Experts of a small language model: 22.2M parameters, a softmax router.
Below are experts of layer 4 (counted from 0) of a mixture-of-experts language model. Rows are named router (the router's row for the expert), up (a neuron's input weights, with its number) and show model dimensions 0-159. Each number is 128 + 24 x the weight over its row's rms, rounded and kept within 0 to 255. Numbers have three digits each.
After each expert's rows: "gets" lists some tokens that make up at least twice as much of what it gets as of all text. This comes from a sample of Wikipedia text that the model never trained on. Tokens count by the router's weight.

# expert 13
router:132107115114143145087134106106152157069148164112108098120127148089159109150124146102122106160132111119118156109172104146140139148106116144204097116123173132134165091126100161143122161149117116143135153133125128166134140147141107127119137151145141162102123114125140146099107165059115171114094145131076131156152117172130138110094094110107094108085110110143129149115156122137140128120136150148125104127067146107136131141156141089128123090158151098121145156163132113172155121127146129
up0:141105088086114134088134069151128155145120071142131144113138069149120077123122077116143106110123142145087141166145117135125107101137115147129164166112110113167113139157132132128131138105134142145126096114121096178129149108154115094146126163121140158164168124130119145118098163151117114150161107069129127107160133110128109153106138094166126128137150180142132114157187133087131087128139100139148112131092124114141115139117107126158117110095131143139139141163091146151132170125123160
up1:089118129103169093096104116099149126154158139104091140143111174149166147137112141130105140138162184143123110121041136142134142169155092107136080099159176102102126101124079125155138151095160145117144170142131122158118138105127114121114096099161085144154116130129115145112141137116126157105138181104148135112130130110167146126155098084114115133117108147109113149137101135123161144107159133140156104082118109154140115105180118094142114124134159132133119107122107133113124137162132126
up2:139163139133120106107115132182113073144150117107120156113103138174112095136121129141143164160149127104123111157168133124123144135097127118145128095143102098118071098166125109084111121080191099128157156167138126139148128124107100128141123156158137151161123134135119127102150135121147081142142129120096048141135119157109070171115095166151100138132143180114130108149130153152152102131131144094114125119130140144115132125123122136119098123126149163129120122116153097073095125153138153
up3:124104109118116127119088117119144112131092147135108126119148155169170138156146140135125123127129138121149121100118087166136110095096153168184127127129161126141132125150116158123115089099081117130132134063114130148117139118134163151121103108146098164126132131120168130136124108105173113118126130144131110091122115153151143132127092122135080109152141075166147085142180141140166133136126173076122127154111131144132112095154130091120095117115182127139117123177071167091174125114128130
gets: "| ", "; ", "/ ", "or ", "re", "the "

# expert 66
router:187117111133119161163119148110124118156108114121158117098146134102129117106144159114124119072133073115147104141107092109119088157127133130116145151116103148142141102104167164095107108165171128146081102146182105132077124163115123150115143131130124120125108153172120155171122125104128147145119157134173160147108127141156083150113154133129091124091138120139110133152128121128127106087125174189142127120120152162164137160113141129095168097125131150087134118147140123135126149115167095
up0:149080144116126152123137115098113137162100129104137110151096111142112140120108125111104137103147123086132146094114079143116131155117189114151203114159105115123163119113126101139126134116138158119139141142063127129124145105140142127144144112160125124122110096133115144182118126150136147109125114081125150111124143113073144117061122160176112127127123152133116093118091099152153123153170130149154164124131144159100152132128108151156143160134128123043133125140087141167123150119127146
up1:134124084105091138153165077115160106128139114127147134154139132097145124109106124102114095123130136140139130154179084134137109152126140157111133110135132120117120146090173159133134125126136166139122132146107125106145116165154162128114110116121122124137086114132118115183093149135171171119131160097170121090137153140113123137128123098135160144140146065111125118151123133144130108105112094166143108038139140150115122080145115099108142081128137184116166139120122120175123148083151120
up2:122111104109108125119123157148119143196150136100153152124134138138171078092123150132119130119142096138108084141118137118140153138145147128105164163148115105126162137150119132151134126142128114123147089091152182143081117152132158159129146092093076118146118119163114111143127122160102119109088149123145123125128138121157143114127106119142085157122117143099090127117174100116113076115163124158132117097150096132117114145169146093127126139118128180089128135196066121108118157119154107
up3:169127119158164095143162125074143111142149122139147134145120081085132150140142151108085115136132095143137077108144114126113146106101137117135152157115124168108119141100182155144136122127157100145125130119144140089132158179146125141066141115103126168117154091180128127157133101177154166098156143111137128094146123135119156095111129128105126120133069112143155106185118128113117126134139091132118126114095141152124147127097108111131145123108118183103100128132085136121125155120137077
gets: ".", "–", ", ", "\n", "was ", "its "

# expert 95
router:109169131119168131068130122178107085094141108110121151121120166152132116114159147146119095081114110117136151158131129142117110112185148120131089120102152129161172128158097103170118103109131139124120128145106111130156102101117135101141153104161115098130150112109101147108130154119116093092144185100127128089139133140109122076142158139139103087091118128120142174082137087189137089130112145082122108132135132125147116121117125134128127133131116153145128169100148113146176132101120154
up0:131096090113144130109118117087104130174140097105173097143051148150120117129132106148101156155143128112131094100139079105118134101141165151142166112148121138104136125127134153146137116073122120140094074109130142142152143086107080103168109162118114137149110093115140139112143122116126127107128127137185130102169141149135145125093128137146129160134131121072147108158132145157133122111114142155141129135096100143122143104171095160146143146137106150127128128201112153141112119157137175
up1:129115109100127127080100181102074133158107124135122158081126142142149121102171147117174093132111113129106119117151149135077111122116133123145129165162063135119161109161123139155119145144125132123124153107134114148151138086125116136118148101096102198151092111111140153118122097174099145085185145155153114103156102128154170106161115135133156083152128135107108123132107128124122152131133147120112142106142128133168124130098086115109136107122151117151137186117129132162125142106094132
up2:135122152114169107125097138147123043096107056165160115113163122170118129115145096087097095131096152095127125129135116120134103141151129118149138137142164126144102119155145158128120141100134113114120130137135103157128112161097133164137113137130140135150117119130118156118157068124140116098109153143101079142110135131122165125126158100119157154142099157126113120177158123141092122104078126133113115094140115145106161141161100128150134133140143197131125148082143113117163146126119181
up3:134108093133122146147095134134132149162124133100180146089133109096191117184172066133143113118115100103114135145119165155128099136123127151123106158124096119195114128164140127142168119101111110110112142107131101131116114141096072158127111111123116139109118137118101137123103129144160144118110138144185136103141136103167112117108112118152158111100154138148140136159113128093111113124098141125101113140140184141090111112165132137150143144119146164137123168070108084137092151123154133
gets: "|", "1 ", "0 ", "5 ", "2 ", "4 "

# expert 126
router:112152144115104141147116125147143071135168145171129138106137112166095104173148152130105160172123107132119147146141140115141119132126126135114137112170070122092123127113107134123128116142144134118128133152099120122132130116080115081162126129107105122115132126147146102119176127125158096150149123128107107123147123082103095145084127162128119113159147127167128133138126175166088111136126116084078171124133126071080137133177141142093145120137101117120141118167168124069088136117103163
up0:139132100101125146148123163120133086120144096146177132165113116122073128155126101109114126138130120112132140200178139140175117127123086091133131090132146127112164146130124164132106161111153101159135088106078100143186115127114127148138109124147140154177155116121134152121112138118152125107143109121103118128103125112135112123118119136140116114137124128102119110145161100083079096145119148136086102122102115097137158117152073140095106167182101166147142134113159154135176127138122151
up1:146138132087142090171143129144124132111129133139162146117143133110082140149132083098136116140120119085081130162142096110139160174112154134083148128157121067101092130107107148083101121124149134107094165136141134098131125155156153140156161168094103142136096170116137160102190105124147151170098131132172141080111109136121078154161097159134123125089116130121126139116099125157110135129136113133142138082134134126116151133141121139144127149135120149085088169131148106107116145148127138
up2:131128093142122119137131175107141132108164110171134129115162153128128124126162157097091139144158082120114129131099174107095123118127111089097127104132102103100117148150124130154097115191080137139121117114180094118133131101118112090128124154115167159090150154148106118118141155115143120152151112136126112095170106114155115146119122162085179142114155109157130095084117178101151140109161146137101134165137118176123114124131151149118121068119122105109138143166125139116100167121106139
up3:154166088128143129104083131146103063141127163156147141131123123091157154179093133121126114154124120097117131105124157135101139091110081110102132109142135111081127134107051103165117111162137126145147127130149101149106097116090150121145134151132123133123130158129145139125122164095209156132107176127149136137121150112124172108147154148073134113116178144146113150112122159121125120126116140095096143160115125123123139122111112103158112124136093154139160170151130127111110138113093145
gets: "s ", "ed ", "his ", "in ", "ing ", "her "

# expert 50
router:153149099146144103100118149110179122086162163122083080181082171113149125160125130145159111119131128149106137103128187110127125122114082140125117177128174204125109100155152108141130117144105129151134130142128132122117131155104125155143102123140139117123188120150120121155101134101127144157127103127132098132158135167160140078175142118130111120152134119142100140088114063151140124109103119114128115127044139143139124131140139129145116152124143133124129159117127155114133130132133141
up0:127164107117157070149131130088129139153175131126126144139062155095149117102121141171124117143142129168126108136156103134132083126117092133106114135089132150131144107160146117112115146107137096162097111118123118109113121134099119141123129149117123219121167108135110167109089123078119132132136066135160115086163119176120151126141147119129128168148136113139120135160080117110136137130110093146131124111116122138133169104138137141132138119149140100126163177074124131140132160150137089
up1:136158115135147087113078151164114127146158148130113115125097145118161098109157163159094102157136156083159131144124144152123134101107123090144151111153131110117080072113139158107113177134139170119151100156135130126128120129175110135109166155085126173127166118163130131108135170106121174137112147149150147137118091142126175139104120134135125093137133135158135107180135094135153130109112132131081132117116120107127132139123122101146114134103081144115123145067126119080115129076102125
up2:128142137121158151182111123107099074135114101156143153092157090151133137101127103113109149196128119131133121145120129096111112129132143116120161155105117094096135123135099144175150109153156128104116090109122132126109139125137134102115097184163082127137110106126127124080161129171123116099095132135151136088101154094129128125084118155178142106119156132140112125162103114121132150125152119142143115121119108169106144118164132149144112150107190148065171132150122156117156086135135125
up3:158158095129128142110157090125150133105136097216118135145120107160104115162142141156163164139087129133123134127124147115106161114120116077088126130135121168102104108098126104139138123079127142119142102178141113095153172140149079148121086140141139152125110125115122152114126130080119133125189094122072094172103160101099119109145170123130148122121133135122149123138108118138137126142146156107130149156092119144156147106089100159111141148132123107171119142113145120091109110121151151
gets: "y", "in", "am", "k", "n", "it"

# expert 38
router:123102150139165134130090105139139137117148150116100141108133121126128145124103142110121117108150112084094092089083112109131115103143159171128091137146122147149160078113130145134117151095119139152128180144150111209129101137105155117116169121160121110124135132153142096149151129131120149098099099161146108142111113107142162130158183117093132119160141100145153141104167133147121119110147134141161091163143105093200142114137119143181112121107148108144107143105131165113136091104161119
up0:130082130144127121167137133094078089101121133109150170154149118162151187156111150087104112137116135132113137098098119131098174135091170163119130140098099166141120109123102119134203104148136162140101141137147133128089138090123174138108182164124108151136117118116170166102136129133103124123140124150097113105134118097137126133112136115079113157110147122149111124146150098121123173130123149107099144120180100103099129127106105098143119082110149133112113124125130162160119132148161132
up1:154157148137135156144154143090162120150086167117119093175136103124134162141085115130109108127139123102086135115109086130161126115150175149146151167108158124126124134084083144105109129118090124088123136071126141135107129165143137111121138125087121120147158102142126109143115125130164111079108166132105105126123119137090132126109146176107122102172119160165128110110114149139152179096164134094131128139116123158118144100180098146108101107093134118141128130108131123162152173139160095
up2:096129143120132129109114118116125152121122165152125117130136076194117171139144142120135103136110170148140115104140136156114134099085159144124119118108128148133096149143124118104108125154136069130118133133133170129131085118114159139096126181141112096089129129119115130144132071129178052112156114139155126141094132116141127165125113120117129172161126126111129118111159132126117152113143119075120122147124096146130146141159124122133167166050102108152134096132159120166150090152161103
up3:130140104131147084102114131131164106147124152098159123104147141141183145111150110117156152098135101096149102102170103150135146139124152123136115157129082148119145133146138138125142130123153112133119148100163138146106101125126114123104132162150113099156129149123131128160121107074175127129113131161177070146122131132096106082102109121114122143178093185160135143125129121076103141139127096079097117129152121185142152121144126099139168094128115080103094179144098137131125132104118149
gets: "|", "°", "201", "born ", ")", "October "

# expert 42
router:161138115116106142097134124128141119132072128117102145143147082127144129116087157075172162102130164140089122139119168142109107150182121132151123072095145135136113068125100153133152119139128153126166079108159139135117123123154129128150108132131086102084079129135183133107123065152130145124105173133112121126124123145165119109137100092108147092118117120092134168149112089153142122142107154105144149125131093136112139135133148112146125159138145129116123083131155112147174117143151133
up0:173142142148094133124163108131126116166163107118131100128097175156152118153125150097120170141130121153085096160130073161170127140098112096109123074164122101122144123120133117114139117137148164100077135097104141159148129142168117111147124141088109159111148116123116134110153130127134132133144171088139162081133172133117081116115105143099113141080140143133129150118129110149118119129142097122099155104161155149084165109144125164156128101147128135118108097162112138105151138141070114
up1:126120072118148126134116115140138123108141107143122155136126086107146159158078113116105129116143139133127088094138132100147125153151149103140141096166131114156130117124138171125143168111140141152130090164121153129103147110182204134139148119101066110079083114119183152110122123156152154132161106126128140130093129142129142093107112146141101159123090106123148145151118117112093113146121105131167158084122110164114166072157134129157149134099130144116101121140134122126151148101139080
up2:150156084109144136123107082093112124147102115097117132103124027137124115122098088120139140108079151124124130147124121147119098133163147158119120156136093120108128103133153125179145117128126127116095101128125134130113122131149133122110078146128101196122099115124154169071168145162109146083132115170172156125130148145148129081125131148133173164122168148114114116127127123126130158119142161132138126136120142137168134137137090144112159132133146148142131101181101130091129111113153124
up3:147086108079119097124135121136115126128150114102135168114144123147131164144126100152112103122090120111124100104129101105144109166167133126126116132139092097142137111129157155134167122089135149150089143142152119082176120148126144124140163111127133135133121176095150114121131092161173153167083162134101125144094120123102162108123143126147122160118142092203168155191116131135154149129090084120081144089102114135149110101111124123156111117162092143145112118133132142129137153102113104
gets: "s", "S", "'", "t", "al", "b"

# expert 61
router:114141143164170096098082122083154122085090135147117124160129112131122114111123124102156149171129148162124124130153125120117099127150118117139122108108116122123130161145153138120122103144100146143133120113105141175174137164082099118104130138118115121182147159173201104111100092152096140116172105158134130136125144104106173086112133076145145155132105123091081134094134091113122118156106115122147089121114093146162127128134111137135121159133072173117114139115150153153126127128110127
up0:138160118097162153128150155142139135095111118152172138118129121165144137128102095173139108165146179112143101130135156091123126057162120126130134085096112090118147135144135114137145130138131118120096182111165089162108156149096097120083116090100162167149136103112151134124136103133133118139179139140121090131117143097140152140113141120141133148131092122124105139125130120129147125093109111138107102159141107127203124156133067127161130082127118159163120136116131112124091111115093137
up1:096143146139112174146161121171107139127162128147143148148110158155118146149105097161137124128168125139120120129128181127172136113135142145130163135134120154117130146136126155076123148093098120159122110136161153124134142103163120126146141114106142122140118127112095091103109084119134143104120113127141112129116151082118114112149137130192132120112084133138166111096152101128118164111146095073103151125134108109187117172102096176092087152095131121121108133088109118098062148103135147
up2:112130174097145137158141138196127111147108147116130139092148112082158152130111159138131118097099142091127138157086162124086094144104142151111125139128116135153139140105094089081140145136176124108133139119108118120153143079148088110114162143115178106131132100103127103109178113141130187125150128149131160135095148063123085142146132110128150082111102147140101117119164111129125152139153146108110121154163154078169140113123108103145140128116127151126114122169132143101120134140135112
up3:149140153141205068131097111152127070126128131095069147155098106145078110117131134118106116106126134133121148127118104144154139123104143123160132134104155107128169109101158115157139096129157164147142118081108111163166131138114144117130123131121121144175145128126130130094149107144196137150120115151161134151099119137140136144119075120146128090178150096147088139158094125143150143131144073122111129129122134107159117101121087090151118138143116149113126159088110133105151153132118128
gets: "a", "h", "k", "z", "P", "w"

# expert 41
router:092131145107085128172171121132112145134121089109130153162113108125086136132135138130111154131111138110099145149170163135134148100116181104133140112113133119086076131131167141096104152087132133133110129120119110131143141140135127100124151128144106109161124161079102157129141126144140149105191106138148128157130151145146129121169171167135119091122135162148104142143088114133115097126132106154068165113125112121142149170112098137125138121186135152103149125097190151097074126113120131
up0:101093176148097141155107114168121085101151095137125141156105139128163131149115168110123148127091162148119120127149109105113143061103138107109165131102136145114154102118175100044139138135096115081120157097107147153168116143131119117108138169119080125155136141111120151110138130100113162151163104136159116117154161132154128138155173144132138161044148143132137160123112104106143109140124159136116116128153102122121127100103126154133123123131136117125145103107162140145125115108130122
up1:115154106129092096125131116119076180127155097092128126128176128109139113192132107133142113116136175140126132124113143126091139151142121122115105150126123103097169124144106141134126119141151114104097139126070109167105123151125107110130192163173087136117103115087115115115110142143113110114152155129091137099129129122135118149132133096131159127082124110148094094177115103127151112158110140128113114123144173147168116152116116098142146132140098105174163173128134137110154147193103151
up2:181097142121100118195140129123136120127119153094169139116123140136122097129091135152137115127121135082084117148102131182140159102139135112139144136130110093112116153120136127144166109108073184155095130137106163147159141161151086155114133105144126092152135124152144135148120097150153133094140137121142121130142120147140163103153150146173168101042127124124075122092106109106129110118106139131124165110114146142107137137096131148125147115119126101095124130111122158124079101137134172
up3:127129072109094105133145152174127172109121098098125151129124110134150126155161161136145142154121172120131109125164153089136118088110172080107158130098086145093172147123163048107126143143123110115132131115131172167115126176129119129114097094117070095123139128137117152096121158129128149132206137115139125134152102135164114134139126149112115133132144155140102122116100116118131095143127136130114111131145148101166124158133122165139133144126068098116118105137105121119124114135130163
gets: "his ", "the ", "more ", "not ", "ical ", "other "

# expert 71
router:059193142087109126123124111114095127152078151113127108097099140121126147184118124131094148143129099110133129136132103164110130127124147150155143086124070132152126116097142122114103168126120115172141128134133113142096105124152161130133147166108149106077143134113110157065151123121149147135123082178146129137133162104140114102122133132144114125127066101160119115126119128098112138129158097124136096089156175102083167146121124136152156149110169117108124117125148113118123161130140130
up0:088149134138120183130136130102051090142153132116072145161102110123152090130100111137135070105117138131136190137138096154150153139154150108121170098151151118128140131139126132117148130169123115166138107137126093160119072145104139108115137142131118132143128128111155126142139086146121097122099074110098106109165139132128150093140166126130167142103108102136140175121157123108114087116128144186123138130140098130119108148153120103136106147137127132143124092118116124172181114146152109
up1:153129120139100118109144117100140135115138106114149118104123165117191148196125139132124128151130092181134158113148124133092091117147139141087153127174135158084169139114127153109122141116082119124155153100131154166138099119115158091155148113141100115139078131150159135133117165167082109104128089141113136140148098103143163120174112145125099080122100098122099116129140120097091138132097130129133100150098130156140144151110166109146128085133113148118138113180111123137108132169105114
up2:122159113119156136126122148115155135133151131073150146134138110091108132119122082131126118092144189115151086102149067135145106154099133118105153149103161105154117149098135173136073139111161148135104124156136123121094080084122134156113099126147125112133110175089160149109155085118152110119149127146159146153121127104098163109131121124127139130136121103138155125167089106106132141136145076131161177115151138184140109137098133130130143149119098138109102145105153125166129166090115132
up3:093146116098166126105094112092114114135106143150161111139124109187109129114134077113125149151130111139120121106157103119103146123153165115094135132143119081135088149103112149152105133128129096145138114139122141152124150137136185124165069140136096177134130194191134148091149137149094162098139129105123171105122159139107125105129148140109144078142120137148118107149143149154130138123144115148145132146118124165110118086097079128129091118100114148182111125100141105136106102148139155
gets: "was ", "is ", "a ", "are ", "were ", "be "

# expert 82
router:138173121103166103101130143125127076150174096145158123139131141110115132094110100131113114127141135119160144128136117139123094114195148088172102124130169134122136125143144111116110103103161140174131093103089104130134119136098122153148130112164158110136151093105086117148154133111131100115155103108129142099153144154152092123157137119112124129129137137097149106104113134152141115143123142090141109146123136135159097102148141132090062107159098192080145160138175132085157144118104154
up0:105144124108139098138096139132174084128144175095131177086115113089121124150159142114091103138079093081107124161159178142134163109115121094141142122135107141142118117159112146105104165087177127116131116080146185090148109118130147140155132120150144145164136152138134151128101131102109108121107146134127138108165134141133138128104101149116112144101150110079117132129107142110116124101097137112102113161177101134186169151129129106135131149080125143112154138124167142134103149119113155
up1:137179138118140140125138098074119115177144111133141122110132142154126137131052116116139149138127106173148112189142128146122143142137134112140125134127131107069132190072120137132097077111106114109092128144136133112142142126170143134114143093095124122158135118119120088133135148111125141170134127099154109148130125099136089103127153131097194147114081155071144114136136114104134116150164111119143103109106165134131127114141103152124126183114147142154150126095173138112111142113154108
up2:122148137121106115152094113110120113106101127155121112095108093150127130151157094126131127111089118102124109131077130111156157106144123159110153135098171113091129170183118166102145141117156057111139131097095103128130147135135162136164119142102110179098120151143130133097171169127124111113148145156138110148132181129148086111079132119182148131137153108142123107163096105151154100121187126096126127105112121131138168128156112142119118141153141120091164141124103123101105132153125156
up3:109165143111138123115145139112123100132112112132131079123071120062132079122123151136171150166108109123159098104124115091140104123171156139142119155150052134117098133124115097143113170070143095132114155139117154139096156102105146129125129131161128142178157161121149138119157119174113151161132128116103115120159097089147138117145141136134145150121145176134097120118152086125150157085122126161128151119102132161137149106095144148131117119125143086118126145120094100121135121147171142
gets: "1 ", "0 ", "2 ", "3 ", "4 ", "5 "

# expert 47
router:132126136138126139146156166145159136137097127117120194164129134120092123144117180132093143131127128141120162092129159119141121133112178158131118107142083137106103163121141130133113158105154127125088088093118127120139120133142108115107153160149087099171116164109076131125088095146125098111179128148113124159129092178154149139158112134109112129130084143132135120127137129143101113131105144137144178084157173129099121138129137157151098081124094107143155147114161092108159111079122139
up0:171121119091130143165139104116140078092127095107147128130120129159086154125098128145098145169102101066120130117153118120118140111131140161129106114121157147131098122096122151125101187121150120153104080138123117119126139113131094112162163138148122132130113144124118144096130113145119118167163126135120190114083120117122106129084151110153114139127156113116139135147142049141133118128145124095140198126120147149136138115139135142176096151083157132083131158159162141098130167125139124
up1:130150107156154127139149102148148106099070147123141146121112158132117131149166150121145141138145145152125102141083148168108110117145089149125128079104122159111090123082113126122176122118118114135133073103109142124138116122153111133176107131184111100104127148146127099130134133171075148147107159110128129151095134126110139128136125206137155114167088150137103128071129173122136101093148134119124120169143139114075130131115124140130142140138122163153151143111064139122098107120116134
up2:094086093084175136121155118159142090104133157128111077161087148144128098132075145156122096148117110135150105151124112132109173129159129077126122123128137116139140127135120160146104127164139193114124115096149138153134178094116095116120163129176145199110143133103116158110131160123072089113140146129102156120144151112130151127153107105133095118138131137130111143157117136157137138093126152083137113153102167131128136161139113111099123102082121150100141138149137142117140110126121111
up3:117117102128134130149097114108105074144137128147159094097161124155107102158144117112140114198106107117107162142082122129125127119150129114109165145123127146140103141139109146156139121118165106084096092151118135093099138087144123123174133152083096170110123117118133094126193141157104108099119194130147096144121140136141100156110125139137155109156127145100125132137140134125132101164099135105093122136109111146115081129150132128171132164146179148140136148170086136122099128162101145
gets: "to ", "his ", "-", "also ", "their ", "other "

# expert 36
router:147127121194126124147093139090158117152140165099124112163077140145158091145094145143155153149163149109127103109125160152126122155131112124158091117138155118181096150170128106120190118165097125130111100098158128161130120136137137159133115103135158133137137109128158116125123128152126112144141105143069107092181101119126144120140089118149171107127152102146135126116178129092141112164111123075115117181099113175116116133105132123146116146132107131134125140156146125174124118105143148
up0:080106085126133129125128129127123115102097152135149171116156084171111093146118113103128118145104110144129083152132089149073151118140138156099144114140078134161099159126113121148152139117127102115130121106142164123082100100143103117156109131132094173143129132140152177137174119172149127093119147141161105122117156101132108144106135150143155134151120167078134119136139141077111155128135134134097091082173106159165129108156086108147161159103165131122150128128102139119144140142113152
up1:121096085093153139121130169125144119119102136157124132117113119092125137121092105133127108177143125109136134140116194139126152125079101104130096122143136122154114121120126083159170141089119120153174128111162116128131148057125127147105091143132143104147165095101124114132123159138170089129155120107176144105142099116138166108151111130127177143122101083160125106128155138100078125144177133137138175134139171119179117139129110154153093121094107157118132145141122129119126124118133089
up2:108149160111145113125125116069091146158110116134128118127123106118154104139146106126130137128102102168097129145105095142082130142114131152133157166097123114104079122130137117164136114115176118105165148106114165143134143131137140125171102164116088155122122171131153145165107143114151152079131130137170174111115115129112136083081138144131127151183082147090143092141130133139109176099129125112085132126119122143160147140136103146127126148102147140135126126157148088093074105185128110
up3:172145107131143086128117112120122130079133115106149107122141104133114104147151138128144164104140129129100096090102119143136108138116131160162107128144143124134123140143085127149144128098126131192112131095178109148125156162133113156151116139170143106083118121101118147128177147108123131124142158139131087138117087079163162109118105089156124136156063155114145128120107156144120139151096084140182147155106133156148126185137113122088151114128180106143120105147110126106133122079107110
gets: "p", "m", "a", "f", "b", "h"

# expert 122
router:127134119147112164127065111143105118139090157159106141121115133147114148111125175133088143116122139121114162122148124138133127114133132154112144196183127083108177166103107117128121152099157132133135109126112122117104127111110123086194129121107138105103104136128098156108140127152144099117112147097103102122102143123099086102160114199106105136150155132165141103124109170110134162134131102108088107089163147110145130123146140126141108119103125149121108173168085110079114112130125136
up0:092151139124119123170098160108143135149132181097161131111084125165123120110136138134111126128110073076117146128179135159119098105136110096136168173110153086108191134139112093141137114132096135126152121112084139119141120155146118156124127157127120136141128148136153108117142110151125125132114114085168116159105148153152123143126132134147142120160140168139146178079141093104087101146083130121161139126092124122073119153109183150133109128105098133108123114134116079139115104145155133
up1:127141135134119138115096135150102124143134167137146111137126102152162116094127145121108185083127141137150153113114106075134139092106095145128121140151101154149159125134161127163115161122164121114110070132118142123086125117103109139145141141106077137090096131097124118130134134098175114102144163116089118130080136155123065102131120161122145148140146127116130140147084183110139144136096102130149133126160118148102095159164164154187106134103092145130110118152150159130155105128105165
up2:122116125143141143179073159152135132141133112129101147188087098091134143146106125106119105138120145124098108121116111150184149149148130164084155108146100080117102106129063114157145163152161137131142156131130117134128137123114090123156146141129110078103138179152142105115100103128165138105116182164107115103139157111129161100162172154133145120126117145086159161124119112092153103119113136120118148114148143130105127155132132133119096137100114121143124127109156125082076114154135118
up3:149150098143158136110142121114132171151101112131120129112127122137097149092139181150145121150142148142158109116132124169123109110092156096200143150130148112150149091133122141116111119088166162131101146080125158087112185136147121096120109144147157162127112148086152127108127121133157132139186137136124140148128099087107132101134128102153139073063104163122120129114104132151133155129160129104131132117131127141161113146128073127139151119079150098107132147084093127110120102098138115
gets: "to ", "in ", "for ", "of ", "In ", "by "

# expert 67
router:146149126122097126101146148112106087154153144158105107149127162148133129137164183144145118141158083066153134120089110085144136155122152117114149115145124104134095130116136138104110133125110136103113130088132088130135165104129098089112152115111153131124101112119095116109144142090134100138111177152137112117075153115136112094096141163150108131135070157105142130111127115159101139117113112127105179127145112146070142135119141103165189145129130136119171139143118110079124087119155156
up0:116150118102120142184126118123124094126088130134107115117125112162162132114163097088124089134167143114152122093117138115166136124146106101102139150138148138144148142108135116178112100120158125133067166158119163147112114153128113074121168129134075106144110125155092126172147122101116148125128131126170097126133095122124100140094108137130121189146138081146146126170157101153178127110082120133106132143091134113122076160152135132170132135115119109120122154099106151159107150137152119
up1:139131079135123114130128130116183127127123139122122116109115142104120141177161121073142161118163118066138135098086145124147121131105129140127112140151122125182126148168102132183168115096071108116128104105120143086111119143115082147111127104110120070072119113134153116131101149149128122155125137115136111066091139154126105137146145140147150162138120176122166119140138104152112143128094136122132141141143089166097129154152141127125132161119115098136126172142131171086127131153168135
up2:124176153164129142139148181129101113132105111145116137251122109153114140160122105159099144121104129138145134100164135152096126155122132093130150105147126100132114096104121138146129180150109117133145093115127116108104105101139102159137128125135111096122138160119123145128126131105093118132146126145126106126153171122128084100112174162133128136100099157126147134105113113106132060131110148105110158092118154150094102150105132135104135135152105124119172113128137158109159080155133117
up3:170153135138091144125121128118079165140140146108128112106126131137079125125095099151153171169140109132081109162076132100123167120091125103109148114120114147177104145141108123131124135077145137107096166110106086164112128127148106131127127120179146192117090093086158122113157116156132092154142171147148113132093155137093122124147163181128132139099111136088148133097111124160115122117152125153120132166137122136128143125105112132172097134106125131145130104108118124142122129128127185
gets: "s ", "as ", ", ", "es ", "is ", "ers "

# expert 39
router:089127138093162155118105122158131091110141111165109135139147144176134112095131114097107112137111169119126187186128125113138148127099114114115132101109113144138137176130165117095124159154101126151133128085142133123114114136097151127146119105088147135133111125118099144164147114131155106143147125117150065113090092137109103110150097118139121129140115090148153126124149146089118146140111157167096143119118128112152127132180133124108160085160103115102096100105138128089121115037134153
up0:055098148110159141129112099115092122078155138149100163100113089180107112105108150122118113125119144143073108167156132106124151150146144075145195123122134146120165134159157135132117114115141082133170142143110122151141097122126155120133149122086117158161123119119106093140108106111128131134169116160145168116117125139103122128104103153133106089173157133107130110164108140101128089061137161148137125170145122126152179109138123134122123100117130135108148116135143136136122162122131130
up1:104147124134156127103109107148095101110161135103080125172119137142142104054158112114108091123119100150109133138176145095146120133162141080144125167084096126157119216120131168112117154129153126185108163108155136161134128119166137106156163121082125168150129092131091115148157139144135122124138133121161126126125105112114127129104144099153143129176128103099144110119124152127133127125138085129118129108121123122138139085133138135127163136125102162120116102106151132140071125111112153
up2:100182104139132143140098153147136115132170127169118158098144123146145127158120137134112130155106122146076176164125162123137099114145085070128120122164130113131152110147117138166126136122153130131097136132139110135111099130134123108127140123120165102132125098123165096128141170115157118128165133132071093120152150132141069072135137158102168162134121111125127102098110156080149137114107144144108186124113102129096142051149151132114134109149104143138127121130136107092119129140087159
up3:098147143171134138117060109118134126096139087146094144146137138164161110097139164099140129132122129100132114117165124066104114143133145147107121106152168092107129122119158144122112102137149146109126154120124118073137123159137119169169104119115142104152128172112162107120100112074132169108111130132115133182102075151119149133082141147139163136164135125123168091135119131144115119089170142146131119154127133102123139102187132168127112131107093129150138157107114087136101149128146122
gets: "to ", "the ", "he ", "The ", "He ", "\""